Weights of a small mixture-of-experts language model, trained from scratch on English Wikipedia: 26.6M parameters, 64 experts in each of 5 layers.
Below are experts of layer 6 (counted from 0) of a mixture-of-experts language model. Rows are named router (the router's row for the expert), gate (a neuron's input weights, with its number), up (a neuron's input weights, with its number) and show model dimensions 0-191. Each number is 50 + 12 x the weight over its row's rms, rounded and kept within 0 to 99.
After each expert's rows: a language model's description of what the expert responds to; "gets" lists some tokens that make up at least twice as much of what it gets as of all text. This comes from a sample of Wikipedia text that the model never trained on. Tokens count by the router's weight.

# expert 20
router:47 69 67 36 32 33 70 56 55 54 55 59 35 37 56 56 62 41 40 60 34 53 36 72 64 73 59 45 75 47 44 49 62 43 68 46 53 61 76 46 66 32 46 45 48 41 36 50 31 68 65 51 82 52 55 43 55 51 51 66 60 60 56 68 64 51 47 61 51 45 50 40 49 44 36 46 25 46 63 44 71 37 46 55 58 45 61 27 41 42 57 54 50 34 48 61 50 50 68 72 55 51 68 60 66 42 40 36 46 54 51 44 49 36 36 55 27 72 48 27 41 52 56 43 60 57 29 54 40 43 45 63 59 63 47 55 42 78 48 35 39 39 42 52 52 45 61 52 43 67 48 51 65 44 69 45 60 40 52 45 81 30 47 49 62 30 66 48 58 41 42 27 40 39 48 67 56 67 42 52 63 28 43 38 44 52 37 45 41 35 41 35
gate1:72 38 54 48 43 43 76 42 43 31 65 40 35 35 47 24 48 66 45 56 56 45 38 46 43 45 56 62 53 43 40 35 59 30 65 36 88 47 30 63 75 42 42 69 63 53 48 45 56 62 58 68 58 20 66 42 46 34 52 43 47 58 56 37 54 58 38 41 46 47 56 40 67 42 51 22 35 62 50 41 36 80 56 49 26 56 30 47 65 38 45 51 52 47 48 53 54 49 74 42 59 57 45 49 70 29 41 68 49 72 41 67 55 54 65 60 59 43 36 48 47 32 42 35 51 44 35 42 56 49 43 57 57 49 46 35 49 55 63 73 63 52 56 55 34 59 50 35 39 38 30 49 55 55 37 22 68 52 36 42 45 63 50 41 40 64 45 50 50 70 61 50 50 67 54 45 38 63 46 45 70 52 57 37 51 58 58 60 50 69 50 40
up1:43 50 70 68 41 69 40 53 29 60 59 50 78 66 56 45 54 35 54 22 54 62 51 63 59 53 61 38 57 54 68 36 57 67 52 53 67 53 50 32 37 48 51 77 41 57 67 42 51 45 46 40 50 67 63 44 63 60 47 70 65 49 43 65 55 55 48 34 66 52 58 55 49 24 80 61 75 58 42 60 49 46 52 69 53 48 36 76 52 59 57 53 59 47 75 58 52 46 42 56 39 29 52 48 38 79 67 70 55 43 43 58 49 39 35 37 51 42 44 52 71 60 54 68 72 43 49 40 40 52 47 45 49 56 45 51 48 57 55 35 62 51 50 72 44 54 40 50 46 26 46 52 59 56 76 62 37 68 34 53 55 23 57 50 53 54 37 52 37 42 43 40 53 49 49 42 61 63 54 31 44 66 38 61 74 55 36 44 65 29 56 31
It responds to: Final vowels of names. Final vowel endings of foreign place and personal names (Bolzano, Benevento, Bulgaria, Reno), also suffixes like -ville, -son, -ica, accented letters.
gets: "a", "o", "i", "ia", "io", "ide"

# expert 3
router:60 53 66 44 45 52 44 41 45 67 47 40 63 34 54 59 53 33 43 49 57 59 46 56 45 53 61 52 57 68 29 32 39 41 50 25 64 48 47 55 43 36 70 55 45 26 25 52 49 37 75 48 50 53 29 36 50 38 56 42 50 64 63 31 65 58 54 54 38 48 51 62 35 47 63 68 68 48 53 44 47 52 49 33 53 46 44 70 31 37 33 71 48 38 54 54 39 73 50 47 38 59 54 42 55 61 45 26 76 68 60 48 64 35 49 53 53 45 54 63 55 60 32 69 66 51 45 64 27 26 57 47 54 65 38 71 55 23 41 75 49 59 46 44 43 61 47 34 41 31 56 57 36 49 47 49 34 23 31 44 50 48 60 46 45 60 30 53 34 51 45 57 37 48 39 56 66 69 49 51 70 66 50 61 30 46 32 65 34 43 45 63
gate1:43 49 52 48 56 33 67 49 49 54 45 57 65 64 42 38 56 73 42 80 53 46 45 67 60 75 48 65 47 27 52 59 40 44 37 32 42 33 53 59 57 48 71 46 52 35 67 53 36 63 48 61 45 49 68 33 45 41 37 58 23 66 68 59 62 40 54 69 64 51 45 53 45 40 46 79 38 51 58 66 64 60 38 53 71 68 49 42 36 47 52 43 43 62 69 41 33 61 51 48 60 51 39 29 66 23 42 55 37 37 56 46 63 22 43 51 51 56 48 52 25 45 49 67 44 39 78 54 36 54 46 53 52 64 51 61 52 56 52 68 57 52 48 42 57 45 35 71 46 62 53 42 43 42 45 53 64 41 61 48 50 40 50 41 36 52 28 52 67 34 32 45 58 44 48 33 34 35 58 54 77 69 51 50 49 61 53 71 66 50 24 43
up1:39 48 52 39 47 40 64 56 53 48 46 35 42 45 38 61 56 54 52 43 47 41 79 68 55 65 38 47 36 51 50 37 50 54 54 39 25 56 37 43 58 29 36 55 30 47 49 57 56 37 40 69 63 44 59 43 48 35 07 79 41 59 63 74 28 61 62 52 47 51 47 48 47 56 62 58 38 40 37 46 52 61 49 55 56 67 67 21 48 54 49 50 43 74 46 45 53 57 38 53 67 39 43 42 49 41 53 58 32 58 56 62 46 18 51 61 34 37 60 58 32 72 31 48 43 21 48 46 22 52 31 43 57 15 53 49 41 61 56 58 60 44 60 55 46 41 48 52 38 54 53 34 58 62 48 52 71 63 59 29 44 36 43 48 39 39 44 52 61 54 41 49 34 59 58 32 49 57 40 65 54 43 40 64 37 57 35 49 56 52 47 29
It responds to: Name-initial capitals. Word-initial capital or lowercase pieces opening proper names, mostly foreign personal and place names, after commas, colons or table pipes, e.g. Gl(asgow), N(ikolay), B(uducnost).
gets: " B", " M", " K", " N", " C", " b"

# expert 17
router:42 41 53 70 59 49 55 52 62 58 60 54 66 44 53 53 56 33 57 71 42 71 38 33 55 62 44 31 49 29 36 40 41 48 51 42 44 50 58 46 63 55 57 68 53 24 68 35 14 45 40 49 59 42 43 30 51 67 60 49 63 52 42 58 72 26 56 50 41 51 40 22 49 62 52 55 60 53 54 37 59 66 34 48 65 55 47 38 50 53 59 62 35 39 48 51 52 43 28 54 58 34 57 44 57 32 53 50 43 28 47 45 63 41 51 57 59 48 46 50 41 69 64 46 60 38 63 55 62 62 49 49 36 68 41 39 51 53 22 59 22 53 54 68 51 62 69 66 69 43 40 49 25 60 54 38 59 50 47 29 40 62 45 58 51 51 61 33 62 30 54 59 46 45 36 61 47 67 44 58 46 26 58 24 34 50 41 25 40 28 35 38
gate0:54 54 40 37 72 24 62 38 61 47 65 56 39 40 68 66 40 62 57 55 61 52 39 52 44 49 69 66 44 65 62 62 47 31 62 61 65 63 63 54 41 72 63 46 38 45 57 54 30 62 33 49 59 45 28 49 46 49 40 50 54 27 22 39 79 48 47 45 54 37 57 50 73 52 48 52 46 51 57 63 58 49 58 56 76 63 65 64 40 47 41 48 27 63 51 72 66 62 51 53 62 39 47 44 44 47 57 43 48 19 37 61 74 33 47 56 55 32 41 49 68 40 47 48 33 38 41 76 47 54 59 48 62 47 51 59 45 55 64 55 36 57 32 65 63 51 53 67 54 46 78 46 54 40 61 47 29 42 65 58 53 74 64 68 60 44 51 58 42 23 59 46 57 45 55 56 64 68 47 41 64 60 47 51 42 48 23 52 52 42 49 49
up0:49 19 53 47 28 76 28 57 54 53 36 54 57 76 45 41 47 33 34 50 58 56 29 50 46 52 34 57 45 44 60 51 59 54 40 77 57 49 46 37 49 52 52 58 50 49 57 55 68 42 47 48 79 48 57 65 61 46 62 65 57 46 46 55 49 44 59 39 49 28 46 44 37 72 27 37 46 51 63 33 24 56 56 55 53 41 24 23 62 53 46 50 57 51 68 56 20 35 57 59 52 48 54 32 56 40 46 41 37 64 54 66 64 41 37 42 57 43 63 54 28 53 82 59 70 43 57 20 53 38 52 47 47 25 47 49 47 29 55 26 58 41 50 62 53 42 19 44 50 74 50 55 41 56 44 53 63 62 43 44 65 32 33 44 37 44 57 55 38 39 53 44 58 63 40 41 53 50 61 57 54 37 45 50 48 65 62 49 44 49 54 56
It responds to: an/on/ay pieces, names. Syllables an, on, ay inside words and names, plus name starts like Man, San, Japan, as Toronto, way, Manuel, and table pipes.
gets: "an", "on", "ay", " |", " Man", "let"

# expert 8
router:50 31 53 46 33 63 59 36 39 68 54 55 52 32 45 42 65 58 59 36 39 41 60 24 69 59 65 31 66 35 40 46 67 37 41 55 47 38 73 28 23 58 61 61 61 57 51 48 49 48 54 63 41 64 44 42 37 46 66 51 33 66 59 58 69 43 44 64 38 60 55 54 61 60 24 55 45 49 51 51 59 50 41 48 39 59 46 57 45 32 55 51 44 45 37 47 59 34 34 60 69 57 55 55 29 57 40 55 51 63 54 46 41 66 39 39 35 40 63 43 32 55 75 69 45 40 38 54 39 43 42 54 61 69 44 57 47 35 27 37 34 35 41 48 51 54 51 25 70 68 43 28 60 59 44 53 37 54 42 29 38 42 34 47 33 38 57 51 66 27 66 35 48 58 49 60 44 31 61 56 34 31 50 49 69 45 38 32 42 50 39 65
gate1:59 43 40 25 51 56 68 44 55 59 32 30 51 40 55 53 56 47 57 39 29 41 53 65 59 35 43 41 57 51 67 73 51 28 31 55 38 45 56 39 59 62 47 58 50 64 68 38 63 47 33 52 23 48 58 52 75 47 42 64 44 44 72 40 68 57 45 43 48 45 51 36 64 31 46 43 41 59 51 23 39 44 41 83 45 48 43 55 34 31 37 54 57 56 43 50 43 61 49 37 39 41 45 48 64 52 48 57 49 56 64 53 57 64 46 35 32 55 47 69 73 51 68 72 66 37 43 38 75 43 21 59 60 66 48 52 52 55 49 54 30 69 48 63 49 47 56 76 69 63 71 45 67 32 62 55 39 46 45 53 58 47 60 56 56 25 38 57 48 48 40 51 48 61 37 46 43 54 66 49 50 49 69 51 57 67 48 35 51 26 66 50
up1:68 37 41 22 50 33 47 48 53 44 44 55 54 27 69 66 60 54 63 42 36 73 40 61 60 26 61 54 48 51 64 50 37 42 35 42 28 50 74 67 72 68 49 56 53 56 63 33 52 51 55 41 56 67 54 32 68 61 52 41 63 36 56 44 68 63 44 41 55 59 56 35 53 31 53 38 57 37 34 25 54 49 31 45 40 33 30 54 46 49 64 51 56 43 61 26 65 37 47 58 54 40 50 41 50 31 63 57 53 46 61 45 48 48 45 42 31 64 39 79 75 47 60 42 60 49 34 38 60 50 83 56 46 74 64 63 54 56 19 51 57 57 61 68 42 45 52 64 59 65 64 39 65 44 48 53 50 46 33 58 41 46 42 40 53 50 50 62 48 55 47 59 55 38 43 43 51 32 53 51 41 50 63 29 56 60 42 38 59 24 59 54
It responds to: Word-internal "in"/"i" pieces. Word-internal pieces "in" and "i" in names and technical words (Rubin, hallucinations, Ilyushin), plus word-initial Comm, gen, stat, mon.
gets: "in", "i", " Comm", " comm", "is", " mon"

# expert 32
router:56 43 51 68 43 60 43 44 46 39 41 53 47 74 45 32 46 33 49 35 63 50 35 55 52 69 43 39 41 31 52 40 37 53 37 44 43 45 51 54 28 50 36 52 55 46 64 79 47 59 39 56 44 47 47 56 67 36 44 52 59 56 64 73 39 39 49 42 61 49 45 40 36 32 56 58 51 58 55 35 54 50 45 47 61 60 54 65 56 40 48 33 68 40 28 41 49 41 48 57 61 56 51 84 59 24 27 63 47 74 47 55 45 39 42 40 34 69 66 57 57 32 68 42 67 59 60 37 47 55 59 57 53 45 61 48 45 44 44 41 52 39 51 56 59 40 49 50 31 78 39 45 69 59 59 60 29 61 27 55 24 52 49 65 36 23 77 38 43 58 59 24 42 59 52 41 64 57 61 52 47 50 70 42 64 46 48 60 69 34 24 41
gate0:45 50 51 34 62 51 43 46 63 51 41 38 57 73 26 54 73 44 55 37 54 67 36 58 67 47 58 39 76 61 44 55 47 54 55 48 51 68 34 44 49 70 62 54 52 27 40 67 47 61 47 62 41 39 64 55 51 45 39 42 39 58 44 77 55 66 60 60 42 52 44 46 49 60 48 61 63 51 53 34 59 55 40 61 42 56 42 25 40 67 49 67 44 47 63 44 42 58 49 56 50 63 42 42 51 47 78 63 34 48 75 82 52 47 57 52 56 40 57 53 64 33 58 41 61 66 50 59 54 49 32 33 71 34 62 27 47 61 58 61 58 48 57 71 48 31 69 46 31 37 59 43 33 28 52 50 46 52 37 67 34 49 47 57 33 44 61 77 38 31 67 50 79 47 35 56 48 81 38 58 44 45 62 60 47 60 52 59 37 60 46 47
up0:46 48 39 65 19 30 45 60 51 63 64 47 35 57 58 52 46 60 33 81 62 54 54 44 57 62 45 52 44 37 47 60 48 53 39 59 99 37 56 47 55 41 60 39 52 66 58 52 73 36 21 51 45 40 62 67 62 43 56 74 54 58 34 22 36 33 46 68 48 57 64 38 52 51 43 43 41 51 46 49 67 45 39 54 48 31 34 35 51 35 32 51 48 71 33 53 53 63 45 31 69 81 37 42 51 57 57 56 67 60 66 36 62 50 64 61 51 47 52 58 59 37 43 47 50 59 40 55 58 42 54 59 48 58 42 46 52 66 44 41 49 64 61 52 23 53 18 46 37 68 74 46 51 69 51 42 59 44 47 52 56 59 53 37 48 57 59 44 51 45 45 38 45 58 65 69 72 53 38 53 37 51 46 59 39 43 50 38 40 58 47 42
It responds to: Agent suffixes -er/-or. Word-final "er"/"or" pieces and agent nouns (controller, roller, journalist, president, minister), plus words like one, child, member, player.
gets: "er", "or", "\"", " St", ")", " one"

# expert 16
router:36 58 58 69 49 68 49 28 51 64 65 55 55 32 39 75 51 46 47 78 57 70 29 39 50 62 51 59 61 53 41 51 58 47 36 42 71 45 59 41 45 40 60 35 39 59 50 59 54 40 65 36 43 42 61 24 42 30 57 57 40 70 63 59 43 53 38 56 48 52 58 41 64 66 53 35 52 54 46 56 81 43 44 55 49 33 59 40 31 54 49 51 37 42 68 35 57 65 40 69 43 45 57 48 68 48 36 34 44 53 20 41 52 50 57 44 51 37 59 69 65 57 55 54 70 69 49 62 48 48 43 74 21 56 50 76 51 49 53 51 71 46 35 41 54 46 56 51 48 48 42 45 58 42 37 45 65 44 57 46 45 73 52 56 31 69 57 34 45 49 46 35 53 69 58 66 36 58 47 49 42 61 56 39 54 45 29 09 66 40 57 48
gate1:67 49 68 55 33 56 54 46 40 44 53 27 25 14 42 61 75 64 61 50 38 42 44 60 45 46 37 54 52 23 27 59 61 58 24 41 44 36 42 59 59 40 56 64 48 58 50 32 49 51 47 63 47 54 42 55 47 50 54 69 24 36 41 40 69 59 41 50 52 61 51 33 54 60 64 55 39 63 47 43 62 32 54 62 44 55 38 68 52 52 49 44 50 64 31 49 66 46 44 49 51 72 35 40 67 46 44 70 67 36 51 26 56 46 53 56 43 69 58 52 26 63 30 65 58 40 80 40 67 54 51 56 35 55 53 65 54 51 53 47 46 44 38 35 51 63 52 46 52 63 58 39 47 37 42 50 50 67 52 53 22 65 34 28 35 34 22 53 61 59 46 46 71 49 34 51 41 37 56 59 48 42 48 60 46 59 46 28 56 39 52 64
up1:73 47 60 60 47 50 65 51 25 53 57 35 52 46 39 76 57 59 53 48 57 35 44 44 41 76 65 50 62 58 38 51 66 66 51 33 57 62 43 61 52 59 27 82 41 50 58 42 32 46 37 49 48 44 39 60 45 38 72 57 44 48 48 34 61 37 48 53 43 38 31 42 41 73 48 43 44 63 22 57 39 29 48 60 54 51 40 65 30 59 39 32 45 67 61 68 66 44 49 49 44 54 60 57 71 60 56 41 67 36 45 46 48 47 57 47 58 55 64 45 40 69 47 51 24 46 45 61 71 47 55 42 46 44 62 58 56 53 65 46 52 45 55 47 41 70 59 37 48 59 44 45 64 38 54 25 48 37 42 40 29 37 62 38 59 39 43 34 62 33 20 47 56 59 76 65 35 56 42 65 50 70 66 40 53 32 63 32 69 43 45 49
It responds to: Name-internal vowel pieces. Second piece of proper names after an initial letter, mostly vowels or J/Sh, in lists and tables, such as S-a-arbrücken, Hass-o.
gets: "a", "o", " J", " j", " sh", " Sh"

# expert 51
router:46 53 29 49 53 50 29 67 55 55 63 53 54 33 59 52 63 57 49 33 48 28 44 24 47 76 38 26 73 31 50 30 53 25 48 30 52 45 63 48 50 58 47 60 51 58 68 45 39 80 34 27 39 59 60 55 56 58 50 50 55 46 53 45 59 33 47 67 33 49 48 53 38 52 60 69 39 26 47 54 49 27 72 60 43 81 56 51 40 29 47 40 35 36 35 69 57 39 52 56 53 36 51 70 34 67 35 40 33 47 55 51 17 37 51 39 71 38 51 50 44 51 48 61 50 68 28 35 41 58 38 38 58 57 61 43 41 36 54 42 59 46 53 44 46 56 36 72 48 55 64 40 51 52 47 53 35 48 48 46 60 37 47 58 40 51 43 43 67 64 59 24 45 40 42 56 53 36 59 55 58 35 62 40 34 41 45 54 47 36 40 46
gate1:34 49 66 43 54 39 51 38 55 58 58 30 67 57 61 44 21 57 69 62 45 46 65 55 40 49 54 73 76 52 25 41 61 46 50 43 44 47 33 53 42 56 29 65 50 34 32 67 48 51 43 57 43 49 69 60 52 43 31 60 46 35 36 52 37 44 61 52 45 45 30 53 61 57 45 89 56 29 56 35 38 46 66 44 44 58 54 29 27 66 62 38 53 74 51 44 66 62 61 39 50 41 21 47 71 48 39 39 46 46 64 65 47 56 54 45 45 49 54 67 41 28 55 45 41 49 48 49 73 51 60 59 40 54 43 70 37 38 56 63 39 47 47 60 51 64 53 59 59 66 57 62 79 51 43 42 46 41 59 59 66 57 60 71 62 30 67 52 57 64 43 52 47 55 41 45 63 44 28 45 64 77 46 52 52 38 40 38 55 36 57 56
up1:32 56 63 75 50 37 65 39 36 37 72 48 59 72 71 57 29 55 56 46 51 36 17 50 54 35 54 53 60 44 25 40 38 57 55 69 43 49 44 35 64 66 51 29 41 49 38 48 62 45 76 30 49 65 72 77 41 44 42 32 56 48 43 57 47 55 42 45 45 43 50 35 62 43 34 32 38 57 52 43 42 60 40 57 45 67 49 41 54 37 35 60 57 41 47 52 41 34 38 40 62 55 52 62 56 39 42 38 52 53 69 50 44 61 54 55 54 50 54 38 49 31 31 49 64 60 52 33 50 76 65 49 51 23 42 42 50 29 40 36 30 34 66 49 46 48 40 64 48 70 57 40 53 57 48 50 35 42 38 46 68 24 56 46 30 50 37 48 55 48 51 48 54 63 36 34 39 53 61 48 45 64 44 38 64 38 56 42 53 76 72 72
It responds to: English name endings. Common English first names and surname or place endings like ington, son, ton, ford, e.g. John, York, Harr(ington), Massach(us)etts.
gets: "en", "is", " John", "ton", "c", "son"

# expert 59
router:65 57 57 45 38 45 28 53 37 45 31 59 45 52 51 30 63 53 56 76 28 66 60 70 45 68 38 44 43 57 51 60 43 68 42 32 47 55 40 72 35 59 67 44 59 66 55 64 36 68 46 36 48 58 69 44 41 40 53 40 71 69 54 53 64 39 56 29 59 38 66 33 42 31 52 72 50 60 36 48 52 38 40 47 54 52 41 59 59 58 45 50 33 44 48 51 32 35 52 37 36 60 35 74 68 32 42 47 42 45 39 51 68 67 48 47 43 55 59 55 45 51 50 48 51 53 51 35 58 51 60 55 49 24 63 42 60 46 39 55 47 40 50 40 37 66 82 50 57 55 28 64 48 47 50 43 43 51 36 20 38 65 41 44 32 47 51 57 69 69 43 36 39 50 66 57 58 63 60 64 53 46 53 39 77 44 79 39 72 38 55 49
gate0:51 26 52 64 53 44 43 38 39 49 46 63 48 38 28 60 42 47 44 70 61 51 36 49 28 66 61 50 36 39 53 73 61 47 44 41 55 49 42 52 66 55 58 58 47 47 71 75 38 37 58 60 22 50 49 38 43 68 38 47 60 49 56 59 22 47 45 42 68 46 61 57 56 60 52 55 69 59 50 29 52 59 46 60 42 41 52 49 65 68 65 40 60 50 38 64 41 50 34 59 42 38 56 44 74 61 61 28 49 42 31 55 28 60 92 41 52 47 49 48 46 35 35 61 53 65 53 50 44 58 51 61 40 54 46 54 30 45 35 64 42 72 49 63 46 36 63 53 62 44 39 58 66 67 33 56 61 35 42 63 26 51 58 37 78 53 38 52 33 31 46 69 71 52 47 51 55 49 48 52 72 47 47 36 55 52 44 41 62 70 47 71
up0:53 45 42 57 38 32 55 46 42 49 70 54 32 44 41 50 54 47 46 32 62 45 41 56 46 53 69 60 33 54 60 55 50 34 83 39 62 25 55 68 62 73 60 47 56 45 42 50 38 48 74 56 52 46 59 34 58 20 51 52 55 61 50 65 50 40 62 49 63 57 47 44 45 57 43 63 38 40 51 55 39 56 64 44 67 56 60 59 50 64 50 37 50 63 59 48 44 68 60 31 61 25 62 37 58 47 36 48 49 50 40 41 48 59 42 50 39 34 54 44 51 47 66 43 55 15 41 36 65 27 49 44 54 57 70 25 50 76 34 38 43 54 39 57 57 37 25 57 67 58 33 59 40 38 47 62 42 52 18 50 35 54 60 44 15 39 39 35 58 53 53 54 41 64 50 48 47 59 44 43 40 42 50 33 45 72 40 37 60 28 47 72
It responds to: Mid-word Latinate stems. Interior stems in Latinate words like ist in administrative and distance, iv in private, istor, andid, polit, before suffixes like ic, ation.
gets: "ist", "iv", "b", "ant", "ar", " att"

# expert 7
router:60 33 76 59 32 47 64 56 58 58 54 36 43 37 46 53 50 36 69 38 48 57 67 56 51 30 67 63 54 45 77 77 34 47 23 36 51 58 40 54 60 31 60 42 30 58 53 29 54 31 49 57 41 54 45 54 57 37 48 51 48 52 36 50 51 23 43 37 31 58 31 64 60 46 44 44 57 54 46 48 61 60 58 44 38 42 53 58 58 48 50 55 44 48 61 39 43 68 49 71 36 40 60 50 48 44 46 56 54 62 28 59 57 61 68 52 50 47 41 56 28 64 30 53 48 40 44 63 62 31 52 74 71 55 34 59 24 57 41 48 40 72 60 49 39 49 44 61 67 55 64 41 62 55 25 56 53 29 36 31 55 67 48 53 20 68 59 29 40 59 63 64 50 51 50 54 44 31 36 48 74 55 59 41 67 62 42 43 40 42 47 62
gate0:52 50 43 56 40 40 44 60 54 42 51 53 52 51 50 59 36 49 51 36 47 54 61 50 60 53 50 68 53 52 54 61 64 65 34 42 52 40 43 41 66 55 62 49 50 27 46 60 65 44 39 61 49 18 40 46 49 37 56 52 52 41 51 39 42 36 52 51 68 52 51 24 36 45 52 44 48 50 30 24 44 41 51 35 33 65 56 38 37 79 64 40 53 61 29 59 33 48 60 39 39 52 57 27 41 46 44 58 59 58 39 38 63 78 38 46 87 63 64 61 47 60 49 66 43 67 49 46 87 45 36 43 53 51 31 53 77 83 57 60 60 36 60 59 35 41 30 29 54 63 60 49 43 35 31 30 57 33 50 54 61 65 30 48 44 56 64 44 48 48 35 47 54 42 43 53 40 59 35 41 38 33 43 43 64 44 53 52 59 61 71 52
up0:54 63 45 43 34 50 50 76 55 52 53 39 33 67 61 58 59 68 43 45 54 35 55 32 40 62 54 55 67 51 68 50 48 36 24 54 41 39 43 55 74 62 51 52 54 41 51 55 70 51 47 36 44 38 50 51 54 44 61 32 45 36 63 45 54 71 48 66 34 60 32 66 48 37 37 46 67 40 50 73 60 47 57 46 33 59 50 53 59 71 53 42 50 61 84 74 57 46 64 78 40 51 69 43 59 38 27 58 47 68 69 35 63 54 54 63 42 45 54 41 48 56 55 60 39 55 45 49 64 37 72 43 52 58 42 40 43 52 54 43 50 60 52 52 41 35 38 24 58 63 58 49 37 59 53 32 40 57 31 35 50 29 57 45 55 38 51 34 61 57 50 31 54 52 46 38 64 54 28 52 40 44 49 78 59 38 66 84 55 45 58 75
It responds to: Capital word starts. Capital letters and word-initial pieces in tables, lists and names, such as T in Tim, P in Paso, id in Midwest, ex.
gets: " T", "id", " ex", " P", " H", "T"

# expert 61
router:76 39 59 35 72 56 38 50 61 47 39 44 47 54 53 36 22 36 56 54 51 65 54 67 44 43 52 52 43 50 47 46 48 59 37 62 68 50 43 51 56 30 39 33 43 58 43 56 58 46 49 41 49 53 51 79 75 68 50 56 41 50 48 71 53 55 52 55 51 44 27 73 38 70 50 55 48 48 30 37 51 53 42 47 42 33 53 63 38 62 48 47 44 53 23 54 41 31 34 24 46 69 39 46 59 54 70 55 49 32 55 62 26 66 36 29 65 51 31 58 64 54 56 29 42 46 41 38 37 51 54 33 43 32 63 24 33 44 69 46 51 46 41 43 40 54 37 47 53 73 51 62 45 34 57 66 58 65 25 59 34 61 50 36 40 58 54 41 61 55 54 77 56 46 51 46 55 75 69 40 54 60 59 51 38 53 68 37 55 65 65 48
gate0:58 48 42 46 50 48 29 66 49 52 63 61 27 50 53 33 62 38 24 46 55 71 26 36 63 44 79 40 52 68 68 56 44 31 46 46 55 44 49 48 61 52 63 45 55 45 58 52 73 41 28 48 26 66 75 47 56 59 61 72 59 56 48 51 77 38 24 52 62 28 63 59 49 51 49 45 58 52 53 50 50 37 56 46 38 60 54 52 55 60 54 40 66 46 49 47 16 48 59 35 63 45 47 47 49 64 32 35 49 41 43 59 42 66 50 82 58 58 42 52 37 24 17 41 52 49 40 39 52 45 57 45 36 48 49 35 55 33 49 63 48 58 64 50 25 56 42 50 69 41 53 31 38 60 54 37 35 61 47 54 48 32 55 51 55 39 50 59 63 62 56 46 60 33 41 64 48 65 59 64 38 72 27 39 46 45 40 56 42 54 54 45
up0:39 53 39 59 44 27 59 34 50 44 45 51 39 39 61 66 57 42 54 56 63 57 54 44 39 49 90 39 68 52 35 49 60 52 51 39 70 47 51 52 36 47 28 55 42 59 49 29 59 47 55 54 45 39 33 46 54 48 57 56 64 60 50 53 54 63 66 58 48 49 38 42 35 62 30 50 32 50 61 66 46 57 48 25 57 43 62 70 60 29 36 51 41 52 55 44 69 41 51 42 27 64 76 47 56 56 47 51 54 60 59 45 66 54 52 46 60 74 80 38 42 57 70 59 55 28 62 59 44 28 77 24 40 37 34 40 58 48 44 54 50 50 55 47 39 39 49 49 59 41 38 38 56 35 45 52 28 28 57 40 73 35 62 57 48 50 48 33 59 63 39 55 63 27 36 53 56 72 51 31 53 54 54 18 35 52 56 57 31 58 48 45
It responds to: Verb and adjective suffixes. Inflectional endings and function words in prose, such as ed, ing, ent in essentially, plus used, such, took.
gets: "ed", "ent", "ing", " st", "ated", " not"

# expert 45
router:64 59 54 51 38 51 54 59 51 70 47 39 45 51 22 43 53 51 50 45 49 62 58 71 49 47 69 41 58 59 41 46 48 57 47 45 51 51 46 61 30 44 60 59 58 41 31 62 39 26 62 38 32 74 50 48 36 44 47 29 48 61 42 43 59 61 42 38 27 37 47 46 39 58 61 65 68 41 72 49 43 37 44 59 43 41 58 67 37 40 34 64 56 63 45 56 43 70 51 40 26 68 60 43 57 34 53 45 80 82 58 71 66 45 30 41 45 27 33 53 64 54 29 66 68 42 48 48 36 62 51 42 42 60 65 71 62 47 45 31 66 67 52 35 43 66 47 44 40 30 49 37 45 48 40 57 61 43 28 40 50 56 47 44 54 42 39 57 35 59 50 63 55 61 32 40 68 71 51 48 52 62 49 63 24 45 45 60 26 42 43 51
gate1:54 42 36 34 49 49 30 50 38 72 52 65 52 28 45 58 43 64 57 62 57 68 65 43 41 37 52 46 48 53 41 62 69 59 59 29 36 48 53 36 49 58 46 41 53 61 40 58 49 49 36 44 46 43 55 41 46 45 43 51 44 55 50 75 44 21 67 34 44 39 69 39 50 50 31 50 75 60 43 32 37 43 22 65 56 47 57 27 57 50 59 27 48 69 27 31 58 53 60 37 48 25 37 46 69 50 54 67 57 41 39 37 60 34 47 51 52 61 56 73 39 49 62 35 41 47 54 40 69 21 35 48 35 47 62 45 60 50 58 32 68 75 52 30 52 35 38 45 29 61 35 48 44 38 29 60 54 46 48 55 36 55 46 57 69 52 57 36 47 39 62 50 62 54 62 41 57 56 56 50 35 43 61 66 56 50 30 51 24 58 35 61
up1:50 53 61 72 42 44 65 42 43 30 53 23 47 47 61 20 56 26 36 40 51 66 47 52 55 70 44 49 28 68 58 39 54 48 50 73 64 50 55 61 61 29 67 40 50 50 50 49 49 73 42 41 40 27 53 59 60 54 53 45 55 33 59 45 58 84 28 44 68 53 37 52 35 58 57 54 51 39 56 69 40 53 69 44 23 56 43 55 45 63 57 87 48 55 68 61 46 51 52 49 49 58 45 54 36 70 57 44 42 31 45 66 34 60 36 52 63 40 46 31 53 66 60 57 50 51 58 37 65 68 49 56 42 44 53 73 45 56 43 52 47 41 26 70 52 56 53 59 55 54 48 32 53 49 47 51 31 65 40 61 49 51 46 35 39 50 55 50 62 30 39 41 34 55 35 50 55 38 46 59 45 75 43 37 44 61 67 51 65 38 65 25
It responds to: Word-initial capitals. Initial capitals or ch/Sch pieces starting names and words after hyphens, parentheses or the, e.g. Mary-L(ouise), Jean-Ch(arles), ch(airman).
gets: " M", " B", " C", " P", " L", " R"